config.toml
d_shared_expert = 0
router_score = "softmax"
balance_bias = false
lr_router = 0.00166
vocab_size = 16384
norm_eps = 1e-05
rope_base = 16700.0
qk_norm = false
init = "uniform"
init_std_qkv = 0.0167
lr_head = 0.00468
warmup_steps = 200
seq_len = 512
train_tokens = 259700000
steps = 7926
Below are experts of layer 5 (counted from 0) of a mixture-of-experts language model. Rows are named router (the router's row for the expert), gate (a neuron's input weights, with its number), up (a neuron's input weights, with its number) and show model dimensions 0-255. Each number is 500 + 25 x the weight over its row's rms, rounded and kept within 0 to 999. Numbers have three digits each.
Before each expert's rows: a language model's description of what the expert responds to. This comes from a sample of Wikipedia text that the model never trained on.

# expert 46
Description: Proper name parts
router:475474464548503500484501522470511515505488492481472515481530461508525455499461519520502476525505512482517525517464480507518493526461468526480510475481470475493513471544469542511497491553487488530460514545529474499506519503503497518533529502469497442473492510499498492507526516492482466518533465503546526528445482514509477510547507545492483434510493472515482533481492521504551538544519506519483502506506485490526530477487548505517491524508519492522465503509504504456547487484473473436468524458486525479478548514536517469477479452483538508516489513475523507490482522487512496491494553500466536513489506481491477456521547503529509481513538496518461477488506506517470512565497524501505490449509495485472472517455519528514515485491458542493515521488490534522481486490502530
gate1:520479485521473526514482483508494496493455508496514521491513527517530521505476547514501509494484531467483527462495455496488500434485517487498457504498494570529524486497528495522481588471496467510504481515471484510477514505495500483532576512479518547530486511488486534510476513511495517488484464473497511495491534519480531461537482495490450499538517539496512509514501572484485457505526496493505478529509496500513503547538527487511549467497499469455513463482488489458460487505472471508562503457466561460506508483495510499513486511480483491498528522493510535514467522530521541513510499456533491483495498513521489505562524508476472510496523504489470520518514509480461480509523532525505527525504496497523451506490521532524552512504480499532462500523446488500493480496508499
up1:473505512491503543532510465501499506447514536511508499494518496546522492490496562507468485484500526480510463488476505542508500531524455515515562487511481520515519463511459488492498524518443511472481508508472505485468479520534476520550515507501542507499478479508464527519476514500466507484524455501520474487466526511531493468451523485476472484520473495477546522512503492518482441521523511446489467455436540521494468481506518500515518488474485510534480519499539527479507472495501491499484477532530477532475557497514539473543504533489504544495543480462536503517483520500506480533498516469522497492478459498533466515497512521507462472489495505509502473487505540481467492509504493498478467534487499464536538474446474488489565454505479524503538478497505490517482513483510531

# expert 1
Description: Mid-word Latinate fragments
router:520459512515521467491510522487505529503495484507488500457510492510523489499476508491516481542504527476486538538475497513514504514478512516469496502541463555492467509454494520546471471518499476473570517522525467511499526515559481505511524526517482493508464482503476524498516506478504470528509528477494515535489510526530487564481475506501490514460471487536474497478460519459432535496504492483471515477519513490532515470493481506525469514482511491572492502503529471509535489479478494520505526525435512513498475528537505476504451497498500473536505466501502530514495467447481553535503513516500477541477542499484453492481504488532521473508491520489503518480520497558492540487437504503530511537505501483488473509502536481510511503493505542502550458449455503475493519500482490
gate61:466517491502544490538487473489498517469502526504473526467483485514538460466438532492508477517487482478458464509459511534470513511516471490469501512541506529494451535531519492517502504529510495521532503491511523517476458491525556519500502492480479451528533528467516477540529591509492454537534514514504559541519523536493521546522508505520477509493483512487527482491485481475487465538465530463461480552498515495504487449542484491475469493479491525511488461502487508446478513493513515502493501532499509484514520512492495468521467507508513471474504487524507490503471490471514469466514511457485471561500483463521479460492480486514483471536512487495536494527489491479526506464538494543509518484474508459486458471547478495494483505505499524491524492513499507466487479498518520
up61:462496542502489490513520513500499507500497523480516505495550495472532511535531525511455466534512499488466528467485505486476471496501442512511441488492524497488530518539530523496515503550538498532471480497512487485494472576508510502510507501508536533497548507507522496484485546503500478521511519492520455499519546487523560471486498545519498499516486556453498515491482489466515488476530533472479525483515546512498489527431519559472515545509508474496551525499519495528500496471494484514473524458470486511525501528470456515514474507471491546543522488481473504514515468515482477525528450508492516483470539501503521531472543494478502492522520476500511514465535512467512489521463512446506514458525488483518502533469501518525467470475501514469502503461519502479519523519492496

# expert 26
Description: Foreign name syllables
router:506479487498516446473503502490483538494505487493465496497540519521571486491488505481519509490512505477515525518504449515484481500504559515474510494467470493432470497471534519550529503462490482494522507523499509563526496512508473518504524568492470484451468534458487472505508506527506501551475528547501507500501461513536472530498527503535461521482466469512492481513507507458467506471542467488508508493518492540508506497483526544511510508489509464570482480463518500470512484499485455465473508480461496482459487535524524502457482460475522467495512505474457511502491490488478525522500531496479503494518533468515474481510500508527528477505509528527483528506500507497525540509480488483500473527508486482464481508511501533523512531495488501530528450485465546449472480459519470
gate1:482461513527457495481498527500462548508514481506464463480500527482503495478515475469515518501517515493522509500478490467482501494537517491477512522515487543548476506507465475510471528507494513550497513502520521552468484514512506507473478477475527546502549516513513492446500511530513514479559546556501505521518462493510532479472500521499534506466512476531502490536485467476531497476504524489482487516487485468488527525518516512504495495473494487468473503551572454459518523462513481465475517529473511515499501530502502508531512532478451533486487522450441497466501532506529510530518485508495479461478519501485476527508452481518512468447496520532522502549491491500542458503490508475493507468524468446507513501497533467511503506545498489435506522510481514487488469473530505
up1:412508496508473448482499554517501475549508507473498502515530536470511525477463496514463488488465464511499486513511513489517472467488492505492450539503503547460533472469495532510513515484468534521500464571547497485483498516553498497482500545478476531508486479507493491497533521502499522542523509483523496517533467507489523478546506519503513481496524508491515483521494532490479471516488493522527520494530520500479523517490471468509543537517471468510480472503506544467479473480456484458506521472510513474491532498500517515493503517500512574519521481536455462459516555513501542502512515503516512477478503517501508497550522499519544483546534529479513468529468495514455474476484524508480476506501528489486515514493516466486475520509491502519487483547495556513464510465498510

# expert 3
Description: Personal name pieces
router:545497459506454475476498508484556505502483504463476505498518488508503472501475505482519465492514515484452546500460494526497500521469555544486505474501478488433463506475523536516473498499478452520500536498489484506477504514509479517533532548507476477500457507509468428514502526474499479554526503496469514518506481537539535526497515522509472521457474493508494523464506512512465533475513460473482511503515501536490503476492484530510486522479514480524491497469507489468487468528479471487440504484464556496489524533522497506474495486513525495505517516522510530495509513481453489528493537518459518531511540476518508462456502511501507461464521501511463529491489491528500546505496478495492485481521516490472459522446499511550541539449505540501522505471462531501500471490517532
gate2:508494536499513542490461477473465470503496533462495484513488474511504492466461513492461503529493491490523462517495461480432533501496488519499492553503493451476489478499523509496491487477514436532511542505502512513464470569509505527502534513520547472541507491524508497510532527474540513524518491481518505508461486482510483487501507484500466485479500514422489459480517461488493480506517500485533498487515495493495485494488498511527492525488515490562508496511440516453487508485516480512509500509487517509480509496454543497529496480459491519513450564484471539496478512490485514482491498489544470507462496498555514506522481480482508489489505473507516492501489433453512523501498488517493534510484490523531487500516487498489485484515532476531510471464573472468490505504414466
up2:535543491502525490512499510495532491488528506460490552467463500533486487502530475524509455498534489495490481519444500508508499487515479480486505432508483509498546550496494490459497482483439534539480471499484449503467517449462505571477536516480483467505533529511543478475502532487503500527545501503481515471471495539464468518502502502525474493541488526488487495505541531497527458517546500487480516522519509509512512507478479503556559506484539494454507493558485531529517502474495497470508507485513450489533468539519494515493516525511518516507550479510477512452482492488515523496465507518466519508469503522520485468528491513490524517496510510478488479520478505503507489485498515540479496450504530507476525495495504461494539536514485512505463440517457464470514503508527498

# expert 23
Description: Name-initial capitalized words
router:500513490501484456474475555474561500518521512471466458496529509527552475479492535525516487516494539493469522490487472512514482494485555525491490482537496522474475501464519502501478511472484459485486471522505517509490520540490468521506506541462439514490498502496497456526497520526489484542532542522508503553497477529540504521510517521538475494500507463517499486472494516498498516508531466510477506548548495500473494458512458530529494506507551489503501500464539506435511495454471467514481504478481493491484507533536477473481464466508515523523542477495475497497498495479444497512494508539466465506468513484512520507499515515511526481508533494482499549499482450538487540494484509509499471504510515466478471544459504537562503537501533514513485472465479532449509495481506506
gate2:520461496509496476496499476480502517511516474517471494497485494505461487465499478475449534524501492492519480524523471502446509515477506474490503475475485490531504518491471528483462496493511555510492495506484524508517497524502514526510526533530448552538501548477507480504479455436501455509473481512481479507552468535480524516501523508486498528507522505490518495504562513522449442526493488469479483474498475466526530475510516482462466465445497517513474525487498489495531501479495521500450469486474515486463472463474444504484489455503497512515495509492535498486518513486557493516504487511525495488458494468493511484493537513528502465502510523507545507546491495527518471469523473521566488493532481476506514471497541499550505463516547456438486494499478533544488492502485519
up2:501533465477520489482523501494465489520510504509507463530498498520505489506494497466502523534461562500489540553493493501501513513538480512494500537483528477486497482535484481511487520504512523499512513506468481498502569507507509514482519516503463500534493506515512441514510494507493526509503525538434527502539525495481515466530477461520509514472477473489460521477483478468492517477491544499516514495523501546477433511512511482457513430507504515534495537524522450478501515516499532491457504480502478531498544517460490522532529500511516455517454507417535497505481523494475479460520494506491524494482500510533487529449500499442494466507522497537529524477499479480515502473460462482500542489506485537489509479493468510505486503532521516540548524485477516467523462527543514

# expert 15
Description: Mid-word syllable pieces
router:535493518520513460448450512516517493526551478503468482488506523526517514486506532486515508509471482495474482530519467505487523488479529529503500452541489521463488486473537513528501533501522480473540508489516539523499469500538466516508535544485472533504471504510510474525507495496510434545459545498518503539506486505535545526528499534492490494493481493485454499491490528478482523507508467508477541485535496496509495475485478472532504506463549499557489504495554504499526496467476505499459542532481526521472520522528492502479464487524517497552523483500526531507480494468497550507520510531474464533512508503517490521502549482509504480503483488488488545507504488543470510510485560488509489501521514444484484514549511502518540500513547522548502457461474484458489502473542508
gate3:513541477542488455463503495508481513468537456511479497499516517493496466497459519499488452504559439476489469494497483475445463488519486473492517475512569553518479484476500502412496497480525528511516527505537526524485467501503500486507510529491484517470485473517494508500517502477496488528529520552496441507492510461507522514510544554511509467511526432499504512496472499484515534504507501500539509493537510494502536490513500460488484524493506496461528513538516486503468525474474521528490503446538519496519498480460513459506495499527520531520529521478479459479514502493511482506514559514506523552487513468503503519516482505490506513496523550505540548500494485506499509449521507554522499503506527511492473496493497528497517493509527514537533503557521490487474481539482518
up3:526478493501511508481518510478500472508508471491497468498442526460478542490477459521485512509530535508481479523507504528481508505504508501518540544511541515507541544479494499475498464527508512474519476454479501478469524463537502470504554510475530447474484553492504525472500493529561522504525523492507515525450476507535499527498464505484522445482518467446503564471497511461465560481510527504500501545508541468551546510506504508477491505487539456510490433491481475435506534528480474515499482476501555498475500495518511517550498493517491458492524487440480499507519500488478452492513481553498471517504498511490481509488490487472504511490485471517505471494532532511505498482521517537511498496516478472483500500472511501472520514490503511518509524497455503477487518531498509

# expert 9
Description: Numbers and punctuation in references
router:475469480503506480484471515479496534531508477492480502478531438525511476481471527527518489518504517488496539516492459503535505536449478529527522476491458515504469464574452531485481483512463498495480490504530442511533505514503480501526542503475488467462456472515536528514505532487479489534526454519529532512482474458514475498535500532519499464492480481471491541506483523486545539533526479509512541472533508484527494467497519510511520521536510482524479465511534509466535487482474477471484503465501531474480545521537502470487477472490547484519504532472555527520475501479513508494506523493476530495477511482496458464495532513504504495540550485531487495469504512514485512537502523512500499478524512477468464545491512522516518481444496529490506503487476541535494480531506507
gate1:473494504482536470479486522436518536487498502491563494498477497545500484529488511512505448442506494478453518519464439489507496470508506501515509534510511497540539519520493481503474524505502480496465459506501456495488478555487516494503436521538524484492512495505521473492545473500531482488475500476494509565527527555483452484494484445525480509519503500498518490477474528455509448492555523476504510521530443488495453507496432502534495487479499511506493531498497501489467514487531467492497497524483501574480527500478531522496485524507491502491493512489498525482468528498518493538530523494503503518494488521538513520518491530506490520472471513572505511489522509475464523505491499477544521512475503496499501502500543537532497492500544541503500549509523527518492500472505490
up1:549482513516526542488507481473504525515518477518465512514469472496477481492479463513531473538505518485516469523496560517534503520488529504509467498539506526489512505546477485509530543483504454454500517508459540486516485537518529457520548568461514471513473481514524486515509487464509486510509477517514529497513508552467457507468461446560453518516500504503517501488506478485504509527508501529530502505518436467518526520419497501492513510494507449518484548504506488488479506532487486486508476497458481516510480524512524545483508530490483464520538491497465485512493516471479539495504538445540510539489514500534469490510511496512538493461514531515504468499511537494493504506475477512482501494449493523474505461489495472483487525467524475507516488516514490527513504510465462

# expert 5
Description: Capital letters in codes
router:559499476474502474494487528468523519489515478504495489507537543513510507491467487520504478518496517497516539491487500526530518526503540530487504476508479506483496408502454494514492523514486510511527497490516491524521511575491478511494502512515495507475501464479537502519452514478497496517461520502513543524427464488514499482523465511492471502485451504513487460495483513504482520463550495486470504555534550518510495490461469493541523520510529480520448455499535444513500496515496485498496525477471485526477511504528468519473512486534501465512510529473460559482492474486478557513476502498511520526456524446527482504548528503502528464511503497521452502486479445537485529534503506468487453466473502503481501518475514528523499505513468497476513481496474497533499495506509520
gate5:492514505488533493495526520548496516507500533554512506471487486520505547481521505521557471484515501538497469492526514496455499483483516504498540463442501506527477481489507496566543517489445469507489494534488479514473497477498548525521483530548479501494488480478480503501506523461524524531468522474508504492495508513507500485534478515508466494537495494499498512510551528501517504504482503497516571510538490510506519494482464503483488547488505487480475468493491495528496502539492483465447526472509542501492537493483499495439487460555500474523541518548503511475472479510485523551464491500516526501497501526482522537502529528501528527488452439494471516484516510468494482511549476493467479501491504526535541502515505499472498448466515465491501522464467482504543454485518456
up5:498493511514504540454471504473504486511496505465483454417534468546514507468490488460507491515450514491499507498512530474502535494493495492547504534492470481532518508468503463491510470502484524512510480484493500541506497490481496542490502518454533506556504491509480471502484495517512497536467513538501456502522509497494485515476481449528469439510500546486501513489475531505481508526461497491459454474493511444549530512526511498502504502495527517468521532490517503536488487506523493494493528482477531512497491486491494582494496505504504516480506458526538471564516499515462474531507481481461523504483518458497489556519510498476490517523463492451445491527489503520477519498487567512510499518508504500515534497447515473494522511528480489516490483468529553454480487465494494